{"n_layer": 14, "d_model": 256, "d_shared_expert": 320, "moe_layers": [1, 2, 3, 4, 5, 6, 7, 8, 9, 10, 11, 12, 13], "router_score": "sigmoid", "scale_expert_input": true, "tie_embeddings": "early", "lr": 0.00736, "beta1": 0.95, "batch_tokens": 131072, "seq_len": 1024, "train_tokens": 717200000, "steps": 5472}
Below are experts of layer 9 (counted from 0) of a mixture-of-experts language model. Rows are named router (the router's row for the expert), gate (a neuron's input weights, with its number), up (a neuron's input weights, with its number), down (a neuron's output weights, with its number) and show model dimensions 0-255. Each number is 128 + 32 x the weight over its row's rms, rounded and kept within 0 to 255. Numbers have three digits each.
After each expert's rows: a language model's description of what the expert responds to; "mostly gets" lists some tokens that are sent to it at least half of the time. This comes from a sample of Wikipedia text that the model never trained on.

# expert 23
router:150145147083207057079107175139103112152155155110108083144122113152124133101111128154227145163130140140171110094143106116099120198106116105118126158193132149196111131100115102164162112087176109115096104127096146150160146080129146137117141235137125073133085113137116078133141116129158114156119118125118110171153206164132121101156106162182115197169140108115093089118069140091120110192177095165099135145171078121106105111154182178173114154122130169120125108113160155139140090184188155134162133139108094141182094136158144074127137100101130135096090079119120101154129124160160161126190113125123104128145185078125110122149136182076172101117111163132186198146148142136180126141109166148105124106108106106149151125149162131098108157078057123133131065101103121169118173050183101
gate8:127177084156114135156070187123180064162187107123155160107140129143143120103162111172136135163133184089184139168167185145092051116118096105119103070119225152149165124133146124162087162160157152121183101224091115116139099138122117092107106155072126116089083131161155206148145173168082125148092135147130189175135106158153184129144126077105164166122120145099043183072141201129112129166129118134178103110177113129119129126100122083162130134114157137193107120089148110130174082098141149159129179103140073119113149155143115133133085070193150137228158130086128110102152143154147147117134133118115114153089126160089134099123167121107147126118108150135137126157181106148134107151142112170059104105123118100104139122149086138143154100141119119154080134125077150167109139090130187
up8:146193107161131134118084163103153085150219126138126136110138150117097075139143118201097159155144182092137134168172085102131085100110078118096045079124210140133176115135148132146093140127161159126159135217105122133129113144123148109132111129097173104118109121166106178122170152123090139149113162170129155199180125165170208123130169052129123137090103156109058165114157198077099100145151164160178107118175130131141126149100095147118180154116153143142116102097128059124141097121143154159117136110151120115143124144133101122137084070196129126160181154097167113156201163134140130112127118103128137136099099140118147097093204137144132126181095139140150122142149064136140082171154147144111067117078112122087117134128066162141124193125169137131088174120087172144098160099136197
down8:125146103130172156089133141128123106160104181144124145178163096136108120078099216129101134106109188132128160155057149136037129131169148126127164115194153158167103189117188172143147158110103143177156139135149205173144107090164102141105119139153154157138160144149153182054173152143085094170175104074123138091138112194159130157150110129155146132070134116105105131097121162129096144111141131080139127142097149102136198112124118144134170112144139107087147172122119115171124110180058121151114102093122168165097135122079126092165116173155150146184125138158127088185124155074140133185164149185167178150177070111140106140143124095141161067135146166081095113155150118064116128095132152128155109111095112134129178117143058157175170137159098158149107135061078151170146109093063149
Commas and and separating items in lists, such as business, research, government, often in biographies about education, plus verbs like studied and completed.
mostly gets: " Kal", " studied", " Ty", " Š", " Sri", " Sree"

# expert 12
router:133118101115141158123131131131128144107108177141155095129111138133109099104131164129161116104141108095078209144205103132107122115161078176136100088177151089133144158089133195138108171185112094091188128125081088157152086121111164070137135146141088202144073093125092098122115134109079169078168158122102140091117078136079143088154068151133123186117140135065121158110159128108132106127177116103104124094055134176112175117160078145159124172127086146169218158114149106152122161168155096087159171090109096059129153121080090135099147167155097134143129142165133067165119095106094107080108155070149151196148092113126117134179149176146106078166135078181163167114157144119195100155114186101161161094141162108146145095132115134191124096157097108114159154176149145128130124093122167
gate0:106098113148096156127120124120170185107159115142138126163209089159111080081128150114194129085088167104153180124167127116172134092121118117141068170131121080144195163137083094151104137096097127140138106112092082163192105091126145116144145158097122177147147144085162122151103117153146152158137055119152089163070145136164131114105115177131141124143144160187124057109144111103147126110101161094067146136048158103119147094136158097103150149215130128143153177171088148129136157089080157185143078099182111114192112106125114138167108153178148138183111151106134128124159135130145109136172133126091118116115100147083160159131108141161109141085088125109138176070080161123108170121083169108160086158125153032056187168097177155156069115095136134063137163116121163076137162143119150
up0:114123128158114121141107117143141195091144115152140145183233065172111117056141135109190148104060141105158146121165104128165175108114118121114105143123129067130175197148091092130104142117112147133162106124113089179172105130106177126153123165091086148156154161107178121133115139161129149201153112146173105146112149137184129146133105195101168117133155168169142084111106127131143112133104134121082143107089110133102117124141158066129156130143147151147136145159094123115151147102085141232146071090136107111187091088121140181169109148187142142204123175116106121129150129172156072164181145121103131131083107143099170169133111158166103174125093148087125171084118153126117158145093165093174084168131167069054196169097120129138084144082120131089123121124070174084178157116088124
down0:135208129133143131198095104098090182078166145179107128117135094160148159128127150115144143183119081143092124162078099158205135138124145112070125156053110108125155109119169112146135132109125129154165150182160125160232142093188128139123153068162141051168170108141151185054076108163108142112095080168122101126103101154160090194160096185101097126157102055109139152220129139102098119056122140154089111093129169138167084105129151113137059137152128175135127149109133125150106094078147112171133119149156157114121071150169132179146112116072119153071134103114182074127195170135115112145127167130137145133126123143150112129138115133117157138116093113144142141165118113075107109113077099092158123130081139077185143109175122137123093153143102154141149115116135178109161095107092169
Surname suffixes like ović, sson, inen, sky in sports result tables, the mi in sq mi density figures, and table pipes.
mostly gets: "ović", "ová", "ić", " Anderson", " Patterson", "inen"

# expert 6
router:181166127081161185214117097158106097101193096145125159139175130145063166136120146155099134124135121092160169170104113126160160112120102110132115100094131144113122095116095099075137136204147124056189069082157130121137135161130141082155093161118082170120131143161168158157111162194072118105118094119155072136074077139110122096119113115120078162118136112104166188134126106162104143098157089191129082117095182069091161076089064161080115053089131126125131127221164149149125093115135147123152162138089124155148145101113143119148102099129111180116118143132223108142134135138085133146165168129079139116101147118120199111102148092154142148106089170138149168147107171049132163102178066109139156140117105170133134115145096158137092122126102143119151055101167123112143127125176117
gate0:116155147135150122167173172103090113123115150121137167159099127154084173091113144107179059147116120127108159114102136116172169147096159146102145065123145166076050181195143072131165133174183099119157125119091129110193074130102160122102154122111159200109121091147114155149145084213181101141175069202176130070162110119148130119137129124191125108183048198159113096137142138092148113094152127135108128240138171100152108151195130128090144154160162141124140113164078130139159101152138179103124127089137130099090147106117120106179126127146144184138152182163106113108124086131187068090153157143156163138128168191132181080148136086089086125141118140117120114152123111183158122124145112072149121147094135112117123126129120093096104133143116149154129126166167132085115148076090105
up0:142095169143093074179164205118130160161120145162104202198092149103102195087171186115173071144117161159111129097115121123134128144106153107111120128100151220117096181170162113122195152134161160129148118151085122147171078130131126157096148165089100175125100128156156139156156121237185089076135052240159153063120156121115150116080153130126090116122085170139103078091123148094151088095144124119126079175151159154174154109144129164125125148147142121096121116157068119154155097145129146111104185145131160104118149101131138072142136128134145153117154177103111118100133084168192074105165136106151148159164106140158137110122133139113121106145125163176114160156106061193156111111148108083112095153131126088175081123100117130090115094118144165098134100188123129126123143100128095
down0:111162122171107084145118149115136111103154067172132141092111122166109140128144126131162081100125153136126115114113180109161169124169196107127158090149089131110097089148162056190183077146156087171128112162162129174128105097124112161107094216094121111128116110168083178134151121137112081093113150126131155110135142134155128128133137116150158107165116136067085153091141112089159167102118176118122140122106104185175171113085133144114115190187120157134134123091158153140124099130188125125097142072174093120073151015093179169175046168088108119119137130098088120145106141185190160157112144082124132135141173111181080163119111146164101095157116105144071141157100105067163113098140174085109126065134119151107129089149124151087127114157182131150153136204127128111074154048156120
Years with a following comma after In or On in dates, plus clause openers like when, then, where, and commas after introductory phrases.
mostly gets: " 2021,", " 2025,", " 2017,", " 2022,", " Then", " 2020,"

# expert 17
router:105148125137141200148103133159121051150083149171137101081144109123153093173130111182162129115181130107113149148118128166135127170148139125178148125149108157127113135149144136185110098177082098159116090105124164114117091105100177124192089148128131083112154090165079152131149153135038111149148149151101145143121108132129105118146124115136122085101117158154188155145105134149160125194164175118111086109082160110130136178106180078114144137079109109135194147160161131124135138103075081097153074148138063134149099121078152175143128139098100083060078131135190048126128144177107154146083181037090157176113118084097112160141150139090108116163129122150147165086121085108115117143130097155187184110113095138123164164201130154162114199133179134146161135124116131102221140189172129
gate0:142139130135126167147086120130107211182053068163149127141138174146089123065098160220149098119172152131117140078099152162108141153147115101180189074086152070120105157141125120117109152120114087127152160167094126150157137134084160176147194117102153216102114066124135105085102111141163135120096151106167070131116163091107139148138150109130148103160133145094112102116134114130115108170186093124061141180103145108123156151138151100154104115092115161167167153120089147089164119109187145139101122117194144133167064117100127135100098144114150066131119096162140099093168179145130070069138113157089064142158179097078174193140153113151111132204126140101128133177119130193112113109104096148192134122158127139151179116134121172081151139155108129077125079121179154080169157129146103
up0:165097138147120184184115064123093131190051077115107098109150177121098110031117185175129086111147144105117156154098124142103161120148144126189213115079180100113061137145135137118143103133150107135151118143121113169157104115093128127139160093116143203121150138106103068098122089113128106165101156129125132127122128118111192137106107081153146067166112133086120074132144108156147081166168117155099189162071111105112144133096128152169111109114122140177134188152116131095155105127201144111109145110145154133114082125145125120125103177156141071141130090128158106088212191160117111061146086132079069110118174096078140184112115132114108121177158116110153121148156105163102151114124116176163156087160118166140152098159138142108196052149150095125155072156150144105164185077093117
down0:124076182153092133157159103095149118172061080090150139084174103133132154098145148138100110140111184188159112088076145113158126177111114119147153148115068102103135108126150084193077174173090132094110116126093125139159079173073133191089159140150139110148145111124111160128145091108139093128117140155187121137160187128145133131138134149131150081165153106142084142172134111128129096140150064074162090109171164165112132099127084142150066123074151145141073108167135176069167115169141093114151133155098094134165089118163139137084193126139080091149119129162201098107157193114115188135179097102081087159087207122098163143112119148117211128153102143122175115145124090148111124115118162135083141174146061171109136135147166098112163102150075128125121084141141054140112112074141068
Word pieces inside Spanish, Portuguese and Italian personal and place names, such as Juan, José, Zapata, Ecija, Polidori, often after de or La.
mostly gets: " Juan", " José", " Luis", " Manuel", " Pedro", "ucci"

# expert 19
router:131188124159110094106103132095137127153162110139160146160103147113163148147121134112182154132066135083086138135137107167092133101076140037112100111158113140066104127118161127138114163163226134076131040086140082170163148130108143117147145138195108136095169057140120097120114111115124097155184120128130138133069101093132109151155123112129163084087111087162163129160136149160148119161164121082139090091146068169171184125134178159119150126113163117149145127162178095075123118121180221137143111159129097189158142093093152138109135083234148125111187115091060145140150193112130056116139118182087185129138157166101112150116105092162149084084114136143123141110150056111165122092120094175068128137173146120098129138083133156088145125113126164137125101152139123147120082094139132
gate1:175126178170143120121197133134143145101138129134110167153067122100116194176098104137169152148142114077088168122162144154100077131139228105123151095166170128160098176172094103162187169109107146131119113171117084094083146144151112139121085126161120185168086096109104090118132138112124057108102163172078056150148149156125135187128159090108120152126104164183138190106133141114135139114081131119103108142138090151133167106117111154117105141122124153061159162131176143141085058111150099066111106085147131150159105122117105101127122141175167103106110107149120088083149147129143141136085156118112138181108165183179081114133099139130126155125230124198131141080128104155105095110121148171117125136214113180130117118069108112124169128073127081117080159102042120131072139150100161
up1:159180145175142101152162125128143123092148126154082190125077138096124194170082128165171130164132114042103151101151135189106113119133225114148133098197169121196093165152120135155183168091101147156137120147121097114081144148157128122158086107162144166179087120117113128113163108086112065124106137165092092157122177113151160178127163102098141155155105147161153185081124173149155124100066116164146105156140106156132167121153147134081141128102138144073169148129182119131098096106116141085101077109145094152171113171111146125116134155150147129094105083134106095108135168144178124115132152115078146154111163167177130122096103140146114114158197068200128145060140085164098102090100118188119154160183139182134130127084109093140131145097106069098097165133032122105097110133135192
down1:139091111086175155164164073111118126118114112103087148103086172114133146117142114133088166145165110203138165156091161110137124085147148102093165168190162158089147182142118110125098120104091088164102108146135151057140121113133140119142110133108130098102090115171111191195061177133101094164183105152193162103134127148135153119119161118152125130132092113139206112139113125145173156141097088141156111119143103099089115068116081133122145094102066110085104152075151077122135129091097096065145126176142173169135119113091094142134157181097049081112152145158159115098143075123159177164173192111122171082153139070201158133122121182108105134113039088060116129099108185079137144111061084120152105130159074102115121150129165126141110143130097119173107123122145178090091129108163137
Commas, colons and dashes in lists, especially colons after taxonomy ranks (Order:, Family:) and punctuation in family or death details (wife, aged).
mostly gets: " wife", " Inclosure", " mother", "aged", " founder", " (18"

# expert 14
router:125145149141067114138139110152143122073132119082129206119100162119121089186164069123139172119163135146140152075142150133160153130138084107165174138094120121131135106060115110097160131080094117206112126091110139129158101094133103115105072141057136152092107119138147143149107141125107168111162127083128091131103121153084115179169137125169152141138124128138138115152135157120118126043138160112153057110144128141134124110072144133214129138166142123122138175034133117165136134112066129111125082146143156157092113143147192082146156098129203088108116110105167155156086143154164092144117156162132048150165161140157130106102093114118093098092192151074183069166139186094204140188093188124135078114124157162170098148141103148146106150115073143087108152037115106082088167134129111
gate1:139190122104109147186139137092121099101094145051123190124104177151161097125164140128067154137117188125105067080194087123158175160110066099138126137091107103158069166130168067142147080131144060161122182143123091135137119120131100068139140142127123149106153146148086133090127112168187120146165110110185057108088150155118153128120139105137092111123135113069132140130080140123147131168123121110127154151141167114126158086099081073113168143143170136070176137101113118106158123176135167159098061145120103174105142120124084132077070122158062104131108129100143107135115134137130099134116116070173122042100114140138186083100084087185095181102127106110123095181180146162129135129130163149101156179125173178090137118122118186106114148110086137102143087145048136115085110091067086
up1:126196117093127126143134152098102131092107108117128191131066202104146100091193156155090155109125177163114059120165127168158152118113131115182125104109135126150086169145114051097200084130128111121115184090088071126146087137122120088120143150119140177106117171110116123079169152172151143157149127113198107155086159077120157181117106156094137143139101140118089142135096116104122103183128112157147123146109184110149167081140096113074153165193098168103169116130145149088096121156133192121107072150120091161143127152128072142099091120136018131111159146113126098111092127143157121121120133095195097032070140150138162113117059084135149119101139125106080148194184131148105123191098138158118147156105155178109167091113137153108070146160129113153143063136130162134070138123128114
down1:133172173060140137105145145119157130120149080085177144126144124164150112171113158121059128189186111142110114124087136100111091129103113149172148131227105120135171122142134110071089156154079097093095095080106119137123113098148152144163104109113144132176089121163167099154091079100139108155122091169155111147129191146103124164100158112114149114108155207166132169181119088091130129099115148139108121176070155130066172129109128114092147137118141169093074172150168131117150140093154127153175141056159138177080146128131101119088127128158095147143097197103137094149187163150096128095073153135079085107082130115102073128130105155080119153089150135120143121138066107150108152110188159172085189158084122147118149091141142158091255144100139080132112123109085091118073126104151090
US state and city names in American sports contexts, such as New York Jets, Kansas State, Ohio, and pipes in sports schedule tables.
mostly gets: " York", " Ohio", " Washington", " Virginia", " Florida", " Chicago"

# expert 2
router:131145141107093119045140062107133121099115125177097141106111107115124094134099145117085098122085096164119170072122075156205126134105092102092101098136121134117104136117051140146153166167160116117108174128111131098116158120093108072107128133176122108135167124128193097125088087114098086090076164131126165139157113116175124165125150170137148163110125082148101120126140072078112142108146097188171090199121086133170079075080095107124123165119129111164098156183077115117137141090150219151093129047107080162161112124144104096190122152142108084145121114115130075068129146127132192098100183086148122157087165101133106157129175159101128074067099218144165094109114153161104132168107084132120149103102116096110145138119105123140106202116142152159152168133114103098218109105107105
gate8:131177090151145150109100107156128113155148161190180151137160189145134127166141117177113068176107143144066184054228161145131121148142103121132133097137126101168181160127178156083117121130142037123151090153117119145135121154141159130152162134113141128125148089117114126153169074137110075190038109139097165121087094160142225146093111164131128145191166116161130082143115115085130158116123140085106164097135092154178125092164204107134123129175160165171097138136146118039089073116137141147106105107117106155068134104127113135118168101151128148088111127106125066137156122093099132128103111105159164184125110092148095146124145165066222148142106120118068105139139139112124109144175133085121134099120146129153151192113125132143131150084062117165116107126102096168146202109120124
up8:113190102116139151139144139169130082147133148191150136124139184119163127151114102124101074168116111113091154052203142151127155197135122138135125118132135115152161162137133114135122150157148084113173057126117138112145144155135130118176137132097161128156120091122121134105129019161106122187080093157145164087112069157157204161076168166114129138139120150146126110123145121110177150123105137108123166126172113149141162081231202145144139113151164150161121143120157098059150056134109140134109154057130079146089104080122107122124151093183150113108131120098107078120124111072116155131086128079165121180116061141147108132142107166050204164123101086130045115150142139120129077147214123082131129079122125105155125184145098114155135125102066104158114126109104102155118163077117126
down8:168118134086102107059175115089160147108123125133150077115154147085081097097153121124136100064164148125090078136144084088119151093158110120121120097102182082167130090215134185143131134125123201109105101162136104123130144155155125144136120101125166088147119122106146157187116182142116105130125141115122096119130127073108164140099111129220170139145112108163105131121144097058173162155083089115155059095143123156146119089243148140115139164095135099103104153101143108156105153116167135075128154097171124168139135102106110135081083188162082100111069104157177115135143157135173202117153169171073156181156111114106136174095183122107157109091098141128154162110131125120027124135125122096179144123105129098162121160182098150092071177145144154166073151162157110154094118090140098
Contrast, limiting and approximating words such as but, However, just, only, almost, not, often opening a clause; also month names in dates.
mostly gets: " However", " almost", " just", " Not", " far", " least"

# expert 0
router:181146131194101152150146119099131170092156156126131117152124165167136047128125111069092149101157108101058140112101079163124142212115152132129109081104158125119125080174082124048136161103115138122111141091061088079098132138081167142085128163165152117115111139122099096152139105093085167129150184121195122117141125119137094107159168114106111161146072129128089186174138117139156151129147135120132130169130158148057133118142149136126104170076166146134089086059133136164060128071105165170103107174128112104151050108135107072152107106172128134160154177075193176120127149104132076169138140118141115100172158152142098124089149097176074160094104129101155044072112060073110121121136080111156078159132100140104136110117133090143125147178159146172127119117116137167198147149106114
gate4:104099124126134140206157127107133168104132146122120145168113148129105108140196115130156082098133090135111103123150129193099092127158091133151108120165122098117128146209139139156129109129153166076183128123122117068151147140174110118106100126202127196097181099207157192159138129083132132154166119146132063138092174117158158126081167128145117113127178134156117108159157102074110083183106148165118152123111157148121152139122165130138079048142128179158150082084171167082112104128146134160179127159127124076182116165083182070130166142124126128129080108154143123165169121132120162095074109142115092076136142158125069209233143162162089081160122060123143111146122137122132121106117197107161104130197120124142213160153116132157150136145125121149099170116125121118123062127087088
up4:125096126168082176169104143119099154086183193153131108184108113178097133128137099136142113134105108138093103123138177155107065134147076126163138088116126110122140131166130111155086113095147155062166123137133118067157154146168099089114118140230130198103174136172166158138170098086158137159173114137126091169074167103179162149102175112124115123140178111116119149147143153121148111167131158146147090104117158127133183160112120125122092069117147193157143113060150144133071114102146133129161124137154144078166131132110177088112169100061095111127102087187089157155186100126092158074109131134122110087121127172135053145195155136154116133141113063079183109157144089133138090127105186128189131105193120131135218176133129116141102116164140133147067152120078168139100092105097082
down4:127130143102118081124185128150112177146140072106110112131075092142146144117060079098137100103160127108106173134134179095150088134162094116105121109086201115099115136177183166169170064032147125093156141088141111149092168140108134171100082084097127133170144123125143115159110106114093143086131110069120103127134105124136153141069165101148086118156153123147134102168075146071169133125153130178135121137161107141170143153231108131153178183127156151105112159117119197152161128130183139121152157205161135151146148187094176157142131118112118077182099162163109122099130122137087129144147141121113113126145152136137162110147108139066095126120157161031116124104097092088075084182072132111139152080068120158064153117157112109109125180126144158137140107170194159157060091160152126
Determiners and pronouns like this, that, same, each, which, no, often before time nouns such as year, night, day, season.
mostly gets: " this", " This", " same", " each", " these", " what"

# expert 21
router:089103084114177147189141122154119150160138130158165101116104149155152111136128147085091112131140128136165156141108095083170120104157175088116149133105075173170165119122126163145154163116132123118114160060123110095109141109105131251153111147148129107148148163108093179086079122079104153135172090105126176133134163171151158124140131062121126135099145177064109193132155134105087124111136110160134150159137110133140162184062116082090126145096130146080204116110133100121093053098063119177140079141064167132137174182089081122132174124156162074107145106150150164117135134115117112103101154112166139146195165170170124147102080126139157103106080158142125192124164111150014156114126087107131150077121149189127142100120151083121078088144118112108117171104116145082080093133077109
gate1:132145114112129168162133111110156058135056106216118173163082135111136102120194081107094075178129140156184176134088103072111149160093155127194121155125149070191126135132157142155122081127165102095137097133121088124180126059154138159100128117205100136112102137126140123044121097080137127138136158135154113129102175143098087095117169118103147097110074156109058112139152119129116123076101139098098202096179096104124116184151116101157121146114131122125171108171135149150112115138179064143112095131093114180183100076102136080085117107170142120105120146051224160132116150168168114104133131114137155130119129117117110107096081115129157095102114093139094162125154153168117138101118184130120163103109153130144131077108169137094073068123060159131141102079069157125112090166091115
up1:087140106132103167163103082148136075118059127213124191099114148128143100075202080133113054150139136145151163152129137075086148163129169133167094158099182142181111139135135110172134109167152128113170110154162097125145123077127120123131152149184118153112068147169092090085126121051136153152155156148116117081136117115112148105126158124099164087133116169117064172142171086142111170079118129159095186131119139116095146183162107117156115094119116127186174134195135154149064118102184039186106124117113143147144077116103136089117135103125163138094124120053172145123175133122165122072105082130148115112131133137112086094149123108139148100083104095154151163149192146105120122110114167135121146112114094125128146117098117150103042056125057105129168126089086152131144085182059112
down1:138164116186183134108100081132101063151152107085051121104135123074118116204157128124134103171100125098103096101198155121168162112174212147131113147115152149163162149172169129090115113145171157138098156146092135117142126136100149053117146103083089114109129124078133129156185108088130122147142154100053133154084172147089149125149092127099058114103066116163122131112156126048138109109148119144106140087113134138167150163153109149106127102161099119137127127132129167175117140123109083190153128169174130114174096157101148139123118122091192181135109153131126142128069166150039122132155186152096106127116110150105114157143118146157213125129093068111178132120058102095131171137121110151097104064149135090173187163149131141075151115189108128133144155172124082176084126049107124
Words and punctuation in music discographies and chart tables, such as album, Records, Billboard, EP, Platinum, semicolons and quotation marks.
mostly gets: " album", " Albums", " Records", " (0)", " Album", " albums"

# expert 8
router:112119148086166171174101138181144150156164132134131115140184142125123167170142202056179129132137111123193116136140079203154140080157158138133175118122106148183089073105111122139136115111084173071133144126065111132108071149152140145136111140136141122137109068151033175151120062188167116183175097091157167133118106143138077128128144092189150097101159137118175140149167183215152167136104125131131084118122085132136138112099115086063137181154111176169128103124161125109133069150114121109153144140089115128074141082140100126112168130113122119126103126136124185164144178125085039145143155125122129119089098098131097091112085163123114152101149158152124113123097177112204169133131121132102118179088142115185089174085124183138158133101102121135177108117159129050138155106181132
gate0:154136091114137158170034115108166128108100103156096107150172140098107078112138070190084084167139142190134096136094149151131124079168191078128130101098148139123071104111119113132092116137063145111070205146113158135159115139121154157112146146165104105133095186150204143135171101099128114186097149134179166094061135086118127095122124085174178119110122187169131152102152146155110150095127161116131146067122130163148155162103110098067100124108180172131172109152129114115141138169091115100154118122111122107161121175118104174176120097155149142115101112107101131142154136109142111106118176166058056096137202136125068093149082184091129100072139153155127159068152162117160061137132087099145159095131114093129109125134109158178158137144168125130083158052134107079140092200128138
up0:132155083090120155150033118110189167103071109181124112123159141121102070121134094178122100193109140181097114142106136132136143101155175069133179118109177158098080085114100059149091113151055161137107194152145143162128089149115140160089152182191122104143104184101173106129134102116139103155112143169119147122092098109159075122110112128162162123087156220146155099109101134150086168119130161128155136090147169155135137151078121116073114148132146200142151110145144068126123148196089115134152178101119118106160129131109090175163071075138182124101120115089088127131164137113107119121117165171069119106125185158157067081118093145112145079082131188140110115073142137098113105111166113081135152120137124103150123143104098188186189130164147157141099135094127110049130100152121138
down0:162141152162192155100070132128109122154074102127173158143069171128097132182124140052083143152087128128158141109189116102117163108111173201150098115116145134137133085148161141038137160120100104166155122096087103134124059120160129110154145095094119162130182124107150091089180114150110134127174111128090122121175086116107087102141228173048115133125114091136188113162109125121120066114123105135127135125120134101167108125146090103144145192152091078126086136143155178111123158117118102127117159157099126148145072171062154158242127183102083148164128137131184149124064140112149153179148088139141129093100153122116101106129115120124107113153162099176180148124122111123132163131131128116156162140138134139123146125139175076164043078170141116163157135117172091198120184119135076
Nationality and language adjectives such as British, French, Italian, and the dash starting a new infobox field line after Place of origin or Country.
mostly gets: " British", " English", " French", " Chinese", " German", " Russian"

# expert 4
router:081197124072104184147129125082099118154183120153126190113180107113138189113113160171183149151079127101140079124132138054145133114113131112196127151150120136130080146122155048074090116083070141118180130120149086146137112160128138116125099178148114199124122226116095091115121131147185163137121126175168109131133105145102126155096134106141149069117099150121158144134127081116170093237135142103145146128115096128059126086146111129107119166129147151154123203033076168147139085109100135142082114125128108095150156119143176127146128141123136137135143139170112133162106149105111151133144135154154178132197128168077145102124065138039137112096136137147130123140085079144090099125089089138100078145194139139076109137135145068126172157093098153192176132113095141129139131160143144
gate0:110185126152086136130173164126141107149080113147141118079100115187145127137142152147129181137151081141129099096067111127102095095113124132131111131073102102151136184121108165147133120175105144136104170124086158106191145101125165115190129121126154095128093120135156133143091120149132141038113107124150123067084125223147117108073091075179115089141139093134052089136143093097101123144153196157117177144046152082130075100183105128081158154126170145123135120093068126155159107190111118088107125118125138045149058142114149160081093156177110179118176067081095114143101127153170152104092112143163196144130179111136114164102138168120166168122199039137160116152105116120062103147104093090119114158122124134104085174179117116107157157152120118133125118123115101108116144107157164
up0:126099153153113145100147122100147078156097113142146108096132134150195137112159171171141111132137104140095062095119103133113117138124126128131146136072065095177142132149147109089095124182102100141098137137108162156141186110148192136191127117111201098137082131106132148101106100170164127080138115157157141089098108171162184105053089097166107105141123104133043090146179129091086086135157154145079128131092183109108076097190122096072136170108159138096112144091127139096146131159097130146104101125063100082133112109166147157082106112146157139173163061129083105109098125159144176114066088168161165169118133102164126195111136126054179150111186097167136138153107101111091090155117061063123092148115094173120104181166107072072158142155123103150106086077141082144106137178104128
down0:113116162124106104036176147111115106133138115124174142146117131112173133095104142145129132100175111135094196158125093172081116113140113138119118145155091126164088109126159097134073092083096099146079133088053072134166138143171077087155129115121096162155107146129116073083128181110107134149137077148086147146183164126070169142153060135195161183095107147099136106043129141106159138095110131162119145121115152143125126107123100157138128077032174108111111094124181144125109190109128164129123130157155202116093167162125099096206154114155101135128111107133126163125082069119168109118132140139117074149166146122120122191109081088162193190088065122131082194164151168104088122154137142123136147131171118065140175158143152096109079138103122096142116045168138121095150148125149129
Single capital letters and short word starts (F, P, B, St, Dr), often in tournament codes or song-length colons, plus world, men, women.
mostly gets: " p", " St", " world", " P", " man", " Saint"

# expert 28
router:038110152184119070133111072193113075162141166092118106140114162139130130128102118133137156168099122151138220124061135130164123131173102071141094142104118132107137137118108197202122157119130122155073101108115137122123124144170126100093227188145128127088099102138117182164133102134160105126045096134149135136123167093191110081127133090113113114160096115182122146131112132161128148130123142121157159187152119118125121147134137157167126142129119188193080102146111174129143101134150079116179126084122122137158142096059212189148086156123089150139117165089196126160164132158102130145179069109165141117185139144167151115111111104170097075144132075141151109071151095129151205102130182096117136101070132124188124076148091175171098107155121130120113121157148152100120118095134143
gate0:164139135116137150122182072202200169152106108109143151134122157080085161108139101140121128080102142096098133145109158119100090089149092145157110127145183099088159102149154165181130134126163076094081112084121125155161152129096138125133103145182104119091155170105139208113128110082126052164110137128094127153175133135123147144142139158113118128153095109127130170115167168182147189089113131126096161137142134122093118090148120197177150136103143111143101038146153170058157169097107098067143164129133099139138159137125092115133113164108178182118142111140153082140115095130103094124136106087092125109102089196161115141137136127166131173162197149070115064114196187202194174175143086142109152100135118072160101104144173128076125142094091069111099192102114129058104140141143108
up0:133130089115177165155163108128180194143087135143158090139122132117099129105151118116128131089094177100088099085108180119053082146160126130148155139138186090117170145139162150135148132169094089091072098079129094127163128151113171106134124175160097073118167132096148242113144095102138089137112147111098115134173178138143150138139137135095169145141146097108142136153166154187101120120086159121139135118112085149041089142177115183138128162113148149193097046115155146100102131126080071100111134127136133130124147113091080134157098195102202140153151121119178097125133125141077079117165125109118171141123111158167106113105128112140193179164129149083126091118190176143196172130125155146101108145142117078145092134151199158074088191111073063118094152163109150093122170166135135
down0:166187128086141154205146095136121083134119195083125127147059141105122132148130121144155074115129128145124110131109137142135141117065100099125137103100156126070130129117186098103129126131126096095084153105136092114172143132116140162117096147073133112084107121155174116141135102136179145089129128043114125126178141166060126113157109095134181107129102148023078132146100163129076091153164079129158094127098133144154170116119146131113163083061086136117135131127121092126101114157117170095109090162148107079124095128121177155100148161144211089178183181161234089096141116157096117189099091101098111098126145143113126136147096126083137126138072140134195105089148085125130107142188083133107075164138050152132076097144152140131181122127145089136153124052142178158144070093145138
Table separator rows (|---|), pipes, heading equals signs, and word-initial pieces like ti-, multi-, tri-, auto-, often in architecture articles.
mostly gets: "|---|", " tax", "|---|---|", " multi", " double", " tri"